Experts of a small language model.
Size: 14 layers, 37.1M parameters.
Experts: 64 experts in each of 14 layers, 80 SwiGLU neurons an expert, 2 picks a token, a sigmoid router.
Below are experts of layer 9 (counted from 0) of a mixture-of-experts language model. Rows are named router (the router's row for the expert), gate (a neuron's input weights, with its number), up (a neuron's input weights, with its number), down (a neuron's output weights, with its number) and show model dimensions 0-159. Each number is 128 + 32 x the weight over its row's rms, rounded and kept within 0 to 255. Numbers have three digits each.
Before each expert's rows: "comes after" lists some tokens at least twice as common just before its tokens as in all text. This comes from a sample of Wikipedia text that the model never trained on. Tokens count by the router's weight.

# expert 36
comes after: " (", " \"", "-", ".", " un", " was"
router:084169148121110117104161111167165147150080101097122100153123124155101127126116125138152144099164140096184109167097095106184120121156124142126090150116130114160114090143078142194153167108170156149105159169104064110110139150071127117158061152115117114184110193126157160178076147129138183183125181143150074097062135118129160129116067038127149125124151174146142118170150079141055166124128161147094118117203120123102087181115174185174154136145153143133112150145158151084071138113132094
gate0:157098123106174128127137143080095160098070132147125130153129122089108123119097155161149196133136124129109165127151152104147110101104119134068033107123149104124111088132101076116152146163130168121082172133113138091127096083123136143118062114174137105183143166168164174117112113203146049155129117138124115077093161155203083089165048094151117117152112167154139177198140194119112114117080108142155123091155144127149124159142173163197178114105161190107096120085145107158134139109131095
up0:053103122109109068158186108151115106158133133097129126105162080152083097124104075155121108113128158189122094135165128111138134131179094171120112112099077167158125154171139084101087154129199132122148098106144133136137101141132121140137064148052142107168162160092153093111097110167146187102158157128054149152162118164106129133163157178107118118100136135118147087162153113167121139147220132183133099142161101084087107104139145074121048204155123142108196097085103172155111149140115097
down0:174179158197099146107099121188036119132161140197128130150131134161133157163143077132136168155144116136137142123167154123169085147145171080155149146086147194135182099095171116133144192118211109165124116100140155158127140127144165087150087119104142170108138133074084058149160185149166129079130101135125089098133144134103172141165110147171198111099158096108118121177147122151144153125134136119181086102174078091128129101100069128091142138115126169116139148197085166115123137171111151
gate1:105098166137092127139139142102060151070111141130104078063144067112095123124094096164150139090114124099092130088127127071168113102131117141129121098117067152186124163152139083140131175110129160160122169188074100125203163148101103157128069149170146175138069162123130213139150111150135130101125156128125112167089116121195130118128082128136133109122109196145110114198168129121110173110114106219150146144128086132135152184111150075112170101133149194140136103079138166104097160120168097
up1:136160124160134089146091131119102126136184171130162155145112139134164076086169131154095150088124124149095100145172066076120180064101163109164138096135167058094127116095116140086118094167128195132147110113138136149127113149198109164127234148133090122076096135126139073122082130110115144158115180174152131110135072113099108139124096113124147153111174141130148161108136134168180084158114072096059111103062178160135150126132093196154089119133120096103098147180135110068129116082085154
down1:094164152154145108135139198136108171148107137105138114151079143085178122144106160082130162113080212165071143092188074160147094135108076099094131117172076077102107117113082094197105077132187155076094069120104127148136111134141124201117123084103156161140076136131157117139128130139129110093177145129200117142160107171166126080128092114137133129129200147169116100125217204090171100097118108144153161120141109140153151102151135134117126100160150136182087119130149162122142143109129137

# expert 63
comes after: " the", " a", " and", " an", "'s", "-"
router:126077117136141080164149098152137166154108100114137081149148083124181118098142168153126124147148119180189110179105090151164107153137106131161121156064132119137123129076138119170136163090124094098135148140095132168087166169129131109150091194146146186123102201121106109158084165044153166178118087171137063129136188162146158146139089153123182115124122167148186096100191063134144136113165193156129110116148125110093062181142189125124165136104162146143152152091108136136079083156136124
gate0:163105091125166116155137140126128121200149102143132140124142041143172128158139144204138183125113090097131157137129123159233115124134108133158149185098161110104095144081107113123149114091130097108157128164137124093088153166182145113132044142135132139101151239139141099101147147103125154199135125084110113155126148170121101149113097115126104164129125101145187121147104146102126161116067122166123109228147111135144211140151147078143154116094132157150119114122171072098124098145123066
up0:134132119140154069092103042118143119127138146181111212121115124145181147085080143055135096152115101178152152091092174096070192112097193107156125162174098081075119152133131105110168084078130131179122096110147145128101077115125051107090083166163117108084103140171171116107115161116146154150121131061160168154158180165108112056075135140126117121120163099158126134151096097109122084104107127145118124161110113135138148104099114133138186195151136131130088132125156155151123162154132077
down0:094153124165097114152153070154161203117077060115123142159117122137139099105180110099154162087142111089113125089125154133145187144129106116091118067083223186162138129203091138113123162148156095126094135140136125133141173175081131125098131156156129163087135181137167100123079089156174172102098119137068136117120127149193148119180120131158096097102127113114143111090158148167127110110138048143176144115139121149128123187184118145137150159199083112178101111120078156193121115111143156
gate1:125137076125134117144136086104098123156150116130148118155113077138157087158107177121115142157086090100199103172143076148140137124121109063133164194068135084158154149129111112146159184121104158135108194178168088126125129093129093128118133116172152119158132138018084135127098137104103135153089080115116065089196107172108095070133102071181182141162095151123151154105144081181152140124193181152125125180164121139130080103119170102102113123131096147133147110078132159178093111111135154
up1:115167112124100119098085140171181116122133173114172089116115148111073170135107050047112133139086108121128094076121098070166149175175137151135146125181126090069108106100124139116141135086108121165172110152146176108159125191127092104091101121116097126140089109158113158105085113157157150139149182135192104141109142125106137164128192124175086080120136084130136191132150106093103075150084139139092147142064164152162122163153070205112120085130184142165060136167131103166136151099128119
down1:123211133122179148113136191098155131156104125127098080144094086140109188148190013162081114154114133118145106153130137121185157154082151160132089200126075124129134152195151163171113116122119137108135110106141116129108151119090105111149125126130163073085140173159130173153172125054110122108118167080117071136108110088168108148161162130087149119082109155163129189114124099151142156126138221140163111119165160078118160115132148109149109128118117174124125158176111110155139101208105137

# expert 38
comes after: " |", "|", ";", ":", " /", " on"
router:130119143199133098154127166106159151134153112091161109132146158127115066126097117166158153094145149192180119204114087104156182112056122175136114127116112078184201121126146187205132131113108152180125163122099135127156126158122095059116120112112167138164121191125164134121097145099143176153107121136203117102144129141096187110155117091142181129164126118182125106142132116126124161085123179136153123081212137123068103186129164142176151146094123140129132165101119205101111153151145140
gate0:092126132219113065187106201126163095091156172089093146105135097157120119172120123159153117120124147063142126063114083154150103066114139145074124110190154133103136121107132141076118167181117177156084106074175116128119123094152106049077119152155079083129141148097141127209115116111055105127146100144145103095086111117155130157150142174158160128108117157129139106149166121146111121149069077140098079114098128105126156126127147133176100133152159073130149132059061104116116158140119131
up0:117127158180136137149156123059178110137108068088130091090165128153141126192139107140100083129167135108162148029146070091179111109104146126101124119189102123111067105159142140111082177159104140133139140070155105108115105133140146074071153129149149063098139161124156160114144124102079095106123079116100064104181129123126125160115142155179150155112190119138165172153149152137149136189154115193121117145102149109136125156145130109097152105209066180106200106102108144129096157100106156
down0:141088129088158171107156148198144124090071133135129110138151144111074161135112111204139138121102116118131091156159193099086181169155109149157135082168140080147093136143113154160119117098080092192162150124146073101134112128096141165109126119113142108126166077154137107084107208130141166120146169167130125109142155128113119191189112091156159158097119110131126157071087129125160175131119110125138129093060063160145114090054169097104154099059176098151078117176141147183126120180119162
gate1:142104189121079109127119130125124171069142080128101166043141138106146144068136102111102149172108147130121136138169142156096129154132149077190133098142141098121157074123117174113188133110132168166072106113100123152130100144018093153141179139056103110092103118103131157111160170120137106155099156160076132103113167080074160105134137124100108090150124119112118189079074059112086174143132145127124166182111091160097101149147089111126093064084149083120101127112146157126118142060117146
up1:176118097147102147082102165174128175121175095125145146124065118145091112089109129112087088139199153146106182153142093115103151131107189172154151099103159174127083155064095103131164110070144147161101079113108169127143127138133152125122049115123132144143110195151116123161137158126116146183115127161110086190140178164108097114180183204126151098134084098076145128097049128134097092108109099114119060181165136137141100136138122102094133070091088078107160151104095100112099113108164129
down1:065131106108094103148088107188108084141108146194116097127157120126116037137101126147039118072114102151186146205135152095091069083093132111131146100145209153128135181177119138122148131113126145160112108123121087068160137093140085088089128157147121112130162167163132124230138116115105158151144085077161116102146151129111163119120156176102094133141181150120130179125109062055124107145116097139151136158100131147164101155124121154143176090169162121099127107118158105176120154151149120

# expert 19
comes after: " (", " \"", " A", " S", " N", " U"
router:125203165189101106134077114068091152096155112117137133139133141082139076115062095119143153129160170137124122150181142153140114161105130167134073169096169137185073129068107170188104082134149131158109138163150155083098178155145084169186094176135090164115086169115180117210153132130120137183117146128147106154129134148154133116158114108090099167148124132151193146105162127175127115112155159172169170076159148114113089118164191171161149078104140125150106183111130146131128113072141102
gate0:135169109079127123131093135099159127081133127141090143108148147130137108155148061122098188106142105128088101133109137132190088142139123194141062087145136152103142103097103085145134096203148136157136166042135167149127192147194133095086152135177129150136174101142144168167076136088092158114153098181093086122046095126164112100124098105141139144099185113149158141076124156127136121142160147186121181118174117103141087108187135199184134097102157103138128130102134210115123131164146143
up0:093184133098139123149082142142159167128143090139121154081165163143140096128162085150102158124149143152092102127144100186189126104132109170155069044175094147131153100158142106124101063183170125162139183040090176148147185167121121133133103158138127133117145092142119127187083153129096145117145070151103067108093131133180108071160105096126147125071166068155136149096126102131151127114132145179125149083148124030133116119147123164139098093055155106121120124089122165106109076150111117
down0:121165189174142099157120105159120163119078171164127104133074127148127142139088130121125107136128143176097162144142131164072143154160131033142140160144111164110211142167081128122152081202093134126111124134126156129106125162087079162115138149166132051149152096172114095039183161189124145220115136115106136071102126134161122068168103135105128162113099154174088138141134093121147163079146110134161090123133147143189111110149158164119147130091120142086113150100122151089149111166069094
gate1:132148094199093147084081162142103084130104123051154070088063183150145152090120136101119071124132166099162134099107136151137130130118142080158133172097079155133130161177090184157111165118117116136143173138108194086165122109129107106143164153176121153192132205135127170162114126121159076074105078145174078121112122094094171155155171091131115106194103058151122104107106169097110155164145161093107096105170142103184082105144112135100098128155139089179124137161134133101117121137153094
up1:180109166126214149163129081118126175115138104121141104192166073152107055159096111095120117101099104167092108099128143129160140111106131084103127119179110135119100103184194083106151135148151143101081105134165056159126141180118125117120130149108120084059116123161169124118171165116102155204135130132082155075109112145112094121080142131119123166098137115094097096092153122133120094152081088147172152103160089138144188157089155106066142133103130171077111055180176107190143140153125111
down1:126101076135101116101145155115075125110120128117144153075142115126176138167131142113075106163069104122145115132058106125123152153093230114135114124086119136140132138120158114175180100125127154080179124136136151154139117176072058129127110135147089152139139255149116151108149122182132111122126162168132144073107144142166164117194159140147156157103121121152103150140068082158169172166166088124124135167152141154118129110168146169113158111118134188087089130100126117105147089104127152

# expert 25
comes after: ",", "s", " and", " well", ")", " known"
router:106151148192176117108154090149123181155137142120119130148175166097122143096118129075138143102110079116160184219123159121125140182087149121122146165093139136115113124134197140159114121127175108206123133133133129097180125127101155085168132128127117170169121141129204111211168178112091158111109126127183054090114131151171166120170112163140157135177154110136118110081192134200174165059136149117128096142163135105026123142151118168138122117125124168129114146180121127104134092119150135
gate0:104097161144085106163129154111118103157163173171181160084118109085142109154123060170143161133145129164084205122171160103120133125059094113171102159171057167120135090112104161163133082136215134156096074088190137134091175145094147145132136134162141167111157091089134109124085086119102139126137149140126129121120121176098158082112146119082195138081187141144167068153177136171122120113091185092129080106114087150139118109115116112126122186116175172088157134131102158177154151124104150
up0:132083111152075091135132111137139072119145195156132151108140097119159133097188078181181122115124166166090201144212151074114120118086117100136125163123097171124133116140112106158135051116196147171084087092153116146094126094083155149121125160125144184104167154073155093163072095110099125116157176122193133102116132151124181116161122092097147120087174103155182090128173176162148173109125101088108133082120145098126132161142100096105130169134088133067108118118071165164151148129111144
down0:184142118183113100140129091102137144043070109110140146109110152079120147175197134111113081123098154114090142090108166119127121125123140132090074162102149130167107163172128120118098131146114114066123058133092130094126166146087098143115174142112125180108144127096083111209136165210119155139135096144102120102128133080098124128173110151122108090114145163153133108082129082164199125159114091150151144206132151125130092019147087143136133156144109176097098115113070098113160083146080157
gate1:057112139062119112151086128176126185114181100169146145171174138052145138147154115099163147172147111123122092156156134135182155087100096113030158057126102142115089093095131138156082166118113106137138159159113163147135097139074152068137163111131177121149117165079110074138169161096081104129122177136167135136131117157093145108155138119171205153138114140090140202124154100109158148132148088115157152159151140151133131109159114105152121124162157150146051168112098099119188168084168113
up1:174123100176148122155115150139159062147090157110096142122064106142098090141079099159137136128131190110120118107141118158043132203133109179159049173150156118162200155163134140128183084123147167131148204139161155167142115100156098160125105128120088177103120112199146127133122102135122129140123144123079142152076042057151093156098112118122037085127121115136126077075136168120186106179143131132126144088112123121150123123102120129099109171179125129157133135154106134149110099140175107
down1:139188080159137172085130064165092155105165165171150116113144164128113113109115164168134103089101126180127144161136102134138137098180172101186102171149108089165153135126146137154132136204090178141123129111127156118090063133173154155104139180137083115149119026078118164118192116181149134070159136128129095107157181124093108124138120133089103157112133136148139177067165074117129102092106166083110156128110130162070142089101082163204124166156107091127119085137160149111121135174148149

# expert 43
comes after: " of", " in", " to", ".", " for", " at"
router:104138113114118123147109134138103105147155083083092108146140134140094042145168132155137112105164109180109172173108124126164145189099102154086081185128138088110137098086115145176080157094163164144097127114128102106154139106117085085177099153138105117147141132139116115173138148049140160092103162110182149109085147194106129078165093063139118141133181190163182148139171103176093140058124207186103142100114137123085110129122188176127139115112115193085105129118141166159125142137112183
gate0:127109129085130161116126089151130180156121147087182160112147059107125088123113113096111120101175116141160143152124115132087131139119121144115078155190092230126163165083167124112123179117181074124143105152087199129169151136103169136129059105125111187126183124151109097070182106078078187112139080111122106134139145123166153133125103141115094118186196125076126194155117112124114125142147164122098137154098147186086107074143188134065120158110126141100166137164123106125106161176153123
up0:118174142129136112144091134131255175183139114115116133141069087201130123107095135104155086050120119132110079152135117144125124126127166134138091111130092168168168214148168176126158175129124084158115117112124153171135116190111121132131106132157161152098179102140063129140181126123157146128081057109107122145108161123168089142119128146158115145203160157094138186155089094123089109122135155086160115118134123191091193087137149125101092103124187125134108110093141144169132133142134165
down0:126116131125129134074095139158098131221097128132159143149108070142136091065130092091097156097143107139143153098144134129100082177121115142161165119129121169127096124087175091070153126079087161141136117110059124138127185095171161157148136080155158179092143116148070176114120134176171138109091114029137117128248140090140147139164118109113163164135153115073109142094146088102151130106100117044121133122145123175092135069156121164147131119132079189146127141125090122147107146156137107
gate1:109115110145098084127119095107118138155163096124113120101130094107167094113092065110082133156124071072084169116080137133175133126122131105103142086152139171099171114163070137164133096138169092084217054188101159063083136132152143126116098117109110102153174146101070130146184171055090125071130132102159110160105090108154092160177126081131123121132169089159124106156181122152157068110147103148106136144136139169155095138056122093164145117152086133122111144116172171105080105134135190
up1:103185186121032145148133133119133124107159134152128144123152188161158114168090151128134150178100104145103105132110162154126130105102087062144170131096113149177135067109068137057110106131202153118208100154157121168128118119164085071125133167149115075161072095099131090162118218083162113154135105105123120113091103174131150121131136111145111073110123151172133097061082105178155158135124139140104124083107116093140135149157147150168116141090168071108098140171151105105128162112182149
down1:079176124099162130144121127091139099070153126120158124144145139097152124097138119106084107110115162151168122127176073155144141075083115184133134076103072062168132144069128193116130178138097176098135112173126120101097090123135110127107118111125102123081148186145135145097170111115133113084159142153133003122175153140144160141171229157127089146106088130103090186109137097143097122161149084133131166126077146132141104158157133144166112183138167112135123182130182072099151151083117158

# expert 37
comes after: " |", " the", ",", ":", " of", "|"
router:138159120170087111155081149128119133126127096131124082101102167104122126171176162120053160132171125088157147155105115158151184112100103159142110226144137157157108119133160161164143117150130122103037096141123124126094179105131091120127120136114102149155126175133170132116120085090127137180118115127141112119136138152095197150140136139061141111173139167106147134071148158186085158093136145159201090089230134106109139186157173140152144096148213091113149106132161193124149101140083160
gate0:097143157163180076232102130105109088105178116106165093134153182149136077174151134115107165119179106116139177160117149103189140102082153132204117111116144138145136086094112168121075124154132094127142115140142173028092134146130103133134117129114125113129145094159142134155078104096116183154120133098109170110060088119197128211103106158050104068103152119106116149135132140119117097125133120135092139075167081098167130107166089165088123122140147122109155115139124198148115090146164134
up0:131114092089112121117191126101093125165077129132174164095155137132142187092081156100209156139113100155149107118184129138076168141174173128111156186126144081118084093146172094097177142107094128149107097153100153091151145072077109111133105022139167119126057121140106086132143112143108095148099114143182114173142151140189155092189144134181132149171169162141083139121102130112149146151128147108109072140119142172169118138119147104087158161123101098130085122129159106188180140124097060
down0:140150154112121086153082110144149138122134098157149153138115132158113093135200083099088085141079131126127082106059139153105162126134119107178162179130098117153129100079129181094161116123095106173089147067144105097118090104100116054090136128130114192116142101114188114187154095115155141113112141178135163141216090184086093151107120138131172168110106122088138156140145076132104136160126159143147133096097100145121101133018169105112149071175148141077156133092120150098151199074128124
gate1:120098166143218140126119166102140110059163095150140145138111129106130136128112130176100122105084119141123163080117118153100168078120092161089121105125143107167140192146073149082146154112153079086126192085174114126149116136154069119148145156166087106148102148157165114162122104090102145167101139103156147035122153205131176104168144177120140111146094147114172106154142141142144195081113107114152082148119199169188213080126141159151143147144137106135116098086154134084127137172179122
up1:135144107147040169112124073151046097134078134136113116096128102124127170142100125136171111140144065139093092157152130053079101149181172110094116155094098087115102092150152140185090121177104212137197135182072109136107150092086177102076130128129190139185095117116118195099086164144132098129124143158090141177107128104140103098105121087153098122122173152086108105119141101072119126145119099135137162122142059125083103154126095114092125088126062132124109116126160121162153143112139092
down1:148101156054142137151127133194151124128115136106138128142202132116121152161134105109099091158114104200147144052106094102105145118165088141099149147156137102128171168147117162132115088122078126167121121128173137125117140102164123095146116145157134098149149228121188096142135064139068179076104150118132112128059121148098144140085176149076116141068124162095135156109096097112161140187121125123087106209137152169147154155099148146130126121082065179113078126131177078083091102096133182

# expert 0
comes after: "2", "1", ",", " in", "0", " October"
router:143117096161119143108092123143114140158196128114161112122183161088185103157082087108160159061133100137191177192175071138165145206122117095093091198128108122129132130127117134199132123110117122122116125159147145114170142151130083138140132097105122146170094185134086127123099110108145093139124163120151107156145166180134179150188111099134140087147136119159159096115141103144102136068106147129131170140171167151084124220160176149198147098112128138123156147127193189100079097074091147
gate0:104173145160108139067130138084087102095133099109148153098109115141169094178104064138140129049126106128104147159103124112157134129085160147079103140072121139114128103124123128166179236151127093109113145170106066110183094122139056144127061144160107125122131156187081115133165113121093105179173042168196098132098164120124166139128151129126109129154155130110138193115088153163154171064127103087146120155113158101130162149142175038155163095137136109117134099123108096130150129146121121
up0:149082074125122088157128134141170156145153176097132105176116133147137152135162152100130077171146167080163116074095146133162142092142115114168116140160095130136190147124108134077079069121142120162114106127160185113114186141106175084149162084069166107050101154072176132155128135168113129097055215095056174146143122120120055118144060153144141102158101120123130086133158102142123083193146186163154140102120122167166091135109102184124084117148146109123140153122112160136105119118120148
down0:158123108163094142180138126181149135149135129121136136107120149048112127099118134151152110115143145118133146106145183111166142170091174155205167143110119141137119081128119081096121228127151158144142139162129158146150097138124139120180097132157173190091139062105098125104089144109140154099107118111165088152125081162162143148102155108096160103117133103177115116103107148118110132121139093081132116138135050212150117108154152098098218134086133073056127128206130086077148076130056104
gate1:052131124149118162094180118130111103101089101085145106110113111126189121132152098065155175139162122153147128146164047132113171070115138112098138184126153063134140126141061127167133133088076089098115193143188181117103132108116085174142194116101093136183131146144065151102152133126124101130143155134141116194143181156132101114140134141142156142117148118154130177169159124090128100081123166102094100128140198146129132117088154150159101070129090140162131189120083191161178109181097154
up1:164117073170143109158192083157031163173169136085155107148146130149077144127127100083115131085090168121146150120066089138152070111190096083119132134123101070129101112124170120118145091101112162090121083078138117148124057089165098135122155138090153154135137165097127090177107134118118120092164146118177142144118066108101136095085076146164103121135167081129113095126132115149141147156115192176114101072132089188129127061152152120147165199113170136103142112105127113085181141110135172
down1:135089107108182089121147146137134076140080110074193157166127146124138133064120146088177162134095175144141073140138105100113143105106191154111167212086160094169106109119178172063134207164087107150116107103091160127149127110080133159126152134154099100145139140135130144097145113185141165153138131144160155124097168047130089119089173151110115174172108115089127156117146149162087113166112143095157114136133116102180130132107089084104149091139223140138043147138153086102111122144166133

# expert 12
comes after: ".", " It", " which", " it", ",", " that"
router:154170091160107127154112136090162189138087119184187139140136152135152141170128083122166154119156170120146123162139159098128110129086115133084143165125111111139178123139119136170137123089175138156088137160160123098120171102122101106148102130126132157212089171095135136171114153101103165143123182105155111047089176177131131118168153087071091116083168117188171145145121134191113124116158211167095172130141126088093121136101148131190114128148174199116163123169130173132132190052086146
gate0:149170173143153119142082097126120129117140149078154102165058141157207117149098136157102082076138081095018134137084168076180111116112091204112134107142102105141133171105111158077106139113045112127161209102067104123143172085129168153165168121113138116094159119110137147137119106150116131109118139113093188132075108118089124145129127136111126194077150105108124153116159122160097132138136156120160109117106172176064113126145186125150133129157130159143197148138072152130106090113169151
up0:127166163108098118185115099112177092190106079115108098084139127144093081136092117136114100143095109157138102107170074177093171123140145049116091160064166133093105072132173096044134100098183113111110060133115123175175139131090152149102137143137128157138131153098138082127075167174119085113101162127131101155179145096096135163120123150115129126081113074099132087154140133124196167118103141109122126157098125105125150133180050135113142132179135107049090042124131146165124104132124106
down0:108136140159075117134127119155188114067109119074105118141116142158072065114128137166116134108129112165133140146151130116182113115166174118141075106158138104068126123121134175158120170072128123068127166109113105171188168094182136089190148146130106119141153187149163137136043178091159116120136110114171063177137124196192130093118112110111149130202141102068154130086089093080144128149112129119148133132191138172122100130136137045089158093098144123133107143063154131159108128154153107
gate1:101134139205105143167129197166143140123105089175152065112103146138109147107141170101111128123140101109146153148115156163127152098179087107145133042114074092157156121166194153140127094068133125110124116146153074148080107180161162145175143174107080118145140094125151164135173151133138104173065167102164127099129140140158124112129122134177146158099115192094147156115205116133112099136152169172108093065164167131099136154181101139161091122132117117112164240134143134145127151145193133
up1:103098169106153116078132118098145110092176116056103190123134117079094133099138157109105175089148129188126118083126096134118105141081125069159093097129199095089145156182145117050152182115167120110094150098126178152209129142138123190101128106117133059115115196097133123122150167143124142048159112151107097135094102148109144127122116101099115143138089095107182089120121151174076150069154138113108162135125090143174153160153109165119097125156141131137121129088094116195199104159157166
down1:100113155161149141108167130057081177120124133099108100101107139093133120128068077139093125124144069135159111139136068028146122148148141129118082083088090145157119103120139137065164174093113129105137147110101062109106094095115169130177093127139176096162144136143107176157108173143186074196169106132175108138124100134178076112138173131095117139107112156174113159096133126147147140106171155085131131093153148090131229149120119132193114082164109166146155125145148060169125154128170140

# expert 34
comes after: " |", ",", ".", "-", ":", " of"
router:084168079129112128134116134149132127178143060129130138115182185152167126119142123155109088093169165138184150134098140114151183150103119147130114109174091147115131105078150153176148112132159141133085151184136148115122177141062044074182141157098105146139164162113114101152100098129110159147118137151163100092132178132110153121179124144081128125158188104141151105120144113166082162036160166155195164140224136128084102144146121125172171098165146119148151172165112174076100086141112168
gate0:086153142078078096144132148086086122102121131164149108080126142096153131115134180107109150050132137125141129170112139103127170154090110107163076126160126120065112099100079146113106124135146097122128122108118093083140158067076132169077173199204156148110162129132137115138105110092094184163124114096107084087085150109141080185130098126107142115128127181130125134110120177150172077078111184128164159174159158096146182137177172078149176110130127142193094129138150118104169091187171185
up0:161101136135160132152156122159184076197144093095156138149108138156095165123124116121098155165105076148072125086073101158136101141128109147148133106149147088186197155097123111176094152123063100104110149142176171166148115169215119095157136153115122108132137115143155111114172184151110121079131157090147134178153130123159151120081126075158172151101135105061113109136132126144064155167148096124171127066159095126112085160057116130118151183160155138078169134105099139168059172076139103
down0:133135191190118074160106111111138079150098093128165167117113146191057180137195101149109135150158148064106042163089119148141163163119122126083073182126155110093086044108132133139119183101143103047133126139106091161153102112151125130149157112126122104155095134154091137183134114144097194100159142101113123165119091175097091175089108096163127098136159163140169113147108106133118075141122150158159077139103126143128071102102089170153149150110135126099108159120201143103084152127124109
gate1:149118108128090170133079170138098150148200156128154146057073125142166126161122144132128107141147103100175157106135112132091096156150080071123158136161144082119099100121088150064079174160100158086135140124099125123112060102150115102149124198117125104138163145117086088149133154087111113127127155138125065104085160143058094132114151116133108113081092133117190111096071141124191184068165136114158117133190106142125095120115094112146210169110206117126135133090131189126061088142108144
up1:107142119114116126180123095210110098131098142099145110131102092138142129145139118144115101045128164208161164120071115099151147139109162105183123166099106181171142123145097100145102156127147104067093125169161156106073154213183172159126127140137129097162113170105152142153128137178125124142149112094113112126110120149168126140124111066124098144110112124149159124118140150114146187076091076108193101116084109144183091071201177161086163072121141099106182117100096150101057136168121099
down1:158132143161131136107143085129109106194142096110101137135149156097117178146111129105159131066149133150157147095173128176127152129134150099102130111139146144142177131174145145115093117137127107127070100118106142113145150149189175186128092147125130115107091141106198120092112116131151126160211116184107146190082180153141110117141076151120137112125133124138107096180162124168048102140097175194157070117207104160058158116145141068115079120181144091124071088165089190081144122082155097

# expert 20
comes after: " D", " d", " H", " c", " h", " b"
router:181142134170110087128144133146126104194139108130125120100142182144170125171125095150140131132157152148166112151176086075139143119108092092112122153154142061190139168086118161185142200080116149112143095136152104099137116089136112160143140150133089086136097175161163096153079096120140188149052143141147128098090140185111193153239108096083142134169138145155115109137159048175130189127147155170157117109156102151089121162127179191150129104083158151094144174137125131134113112130136149
gate0:155153141117150089075142166130183055108156119098116057121116123108113101159159090132121163164189150153163164127155139077163133137100133092115141107233151098070098120118190131142111183147115185137130111173087064170121115088114148153150083132120071070127132145187139089141160152121124155159104131111082153086107132189146121192129144134129108119178104147134225117142110152108097141107191131114149125116101093132118173118139111131140152108101123165138182135126209174117154153114116165
up0:150160109082157122159086139082061126079052084182116140099041150099117149124147087127150156141122081128103177134191088068144173174135153132141156115164114196102083119168134081142167161122174118122111124115082183106177121150136145220148140099165090101099157113131110098158090132127080096090179099214128110109103165094156126150144118081098137095129141118114147147098097145186126117141148138147163115109175165093147134165142122156193140107127125128148116132094109109168101096164104148
down0:065160146158136047171135132105074113162125114117156165142135149118066187119211122137151141129147239142180097189126125109116136110193140104135179151139139125183124147177156118115157143118079122096119158133117148077105147138151136062071098175103135141132067086154123159162139149111114170143146150126141132150131154136148108186089174117136143095097123143088097114138155156157116081155125126116154159136120114119109146169129201078159145205127119100180145097142070151103154062137164121
gate1:120147124088163065153119125119146134124180105133119156112058198145164109179129158104126104128096135111113118094143139097154133102181163088121164112117141140188174192126168082120105158127163159086181195160120144131126103146094142115091125190134125110162100153145101115131105097133185170183154149129224139133127146149123130141178197179093179119153176165147111067094118113129161141137099082196110118120123114149116137167145115171127107077111142125061089153108128200110091180133108179
up1:103058148163136048167161134141148137148155102090177133141098154107113148142097133106124118122071158099120132094128140197170094095110114128170081174124091081135185199109111089106107115148130159129129090104114155136079150141103102206039094175105113162103080135111106120143141141122140112129136132096173083117105151122143154114123153147155178082140165107176106088126104106152182123126069129126105110101150161154155064117140127138109084120087135118057161193125186127109079151095047153
down1:156116198162095143178082140117107091082104078135155156205113148151082115124139134100220152126142082157096112105091137136159089169131132148114173141154087129108126119110170093061148163102142100170141149127169181140133145104092112134114132146155089093140104197166103124130094078112156149068099127062116139141133130102151099159116124091130134136097101112147067077114145150100109073123131173129185131191098178068144101144073073095116100120057089148104145147078137119125106121073119090

# expert 4
comes after: "==", " (", "===", " |", "-", "\n\n"
router:098169110173121120109112187140111121169138138064110174162127099103141102160123144158110132118134140134202107148094130114128142225122100169084128117163122124177153077070136180152118102148150138190090106135172096114157181138078042168129110196101124112132119167153130114174093121120135182115127138120143102155113135191150108140166120094140153135128121147150173089173141125144104153075110175154177147098216153142100100120134145175125091083146185123142098134190118184160096163094078141
gate0:050129125142133092131116135065107109194101115142126060103101109141105150182156105123128148091150140088090118121090080113105127143143128069138156067144172071119163123180144088133150167137131162084171134148173094132138122117125146058083170132157121155070158148123127147129174150184152151112094161108119159147126174151182147183149085154108114148149157179148134090138174092117134088104171131085061217151107105080104095171134131134079161087128116164172121089163126109082084132114175130
up0:122133106134129124185116091190164142106134156122149186090113126102110102132162142177146072105143101161104149162168171171123095111114145158085147134101070091151112175100089177143137087075073072132060130111104116141123125154129115115139101108108112000128098087134120090103106103140065092174181158154157133142156114105066142133086146150142113101142082116131112168102096152200140123157092117132107091126177127189137133096055131184169098133135135107134097165095133183145125138123093098
down0:119162107089154123112093091177034165108098099182153180089125179082089165080120119169154133073112179143116092130095150116121146120165124100125146059080187148172146138090101115098115130128143128138086136091135133154096116179140092101133155135098192059144071189144050167132133124136113153111135107131131160153107132156105152156136135108143160110187170112123107124098151151161137148133173068081164114157084117062164153103087154130096179084124128145131163137123205111134145130185104144
gate1:097089136164104114151121124087133119090097158117146106093078154154072122104067095102169140123147144118146164061120175187180145174088155174159131154126095150162112134146118108140124149081064101149122143050153221118116149111075097165130098143074109087120108157124037125152132103147104154112130146129096160137103133148094141153203145147131108106168133207118078122088162141128096150086104104132127097065147120135132156105171146202129169148104133113101149070122141165199122120108139108
up1:096109165114123145174138183064073136074121111112152107139091126139087157122109112077091156213160129095114137171162052113104141123105077104122131116137062146122091139172164121120165148191092091170103130043132145190142128108106077157127153113183168156123146130160124180112128151098142109165152121190088167093124102050116175118116122169073118077152117141135145126163137103176154131131154087114099156120137116101166168139115092175123170088104151162129112098201139143137097096147090135
down1:166187121122200116118106154155077103111076116100098169100134114115135130138124136107174140100120156158167117119063146179094132167095131158077117097086155095100103164129116188120127097130125103134058104071095170176164091130137152150149117146076095108134125144108108106114162122193120175066200136148115103163119119081147112100189141122101126182173145144112076140145122159133039070109160093155150055143064141130129159063113097122079137092151123119155136095164130154146070112122138146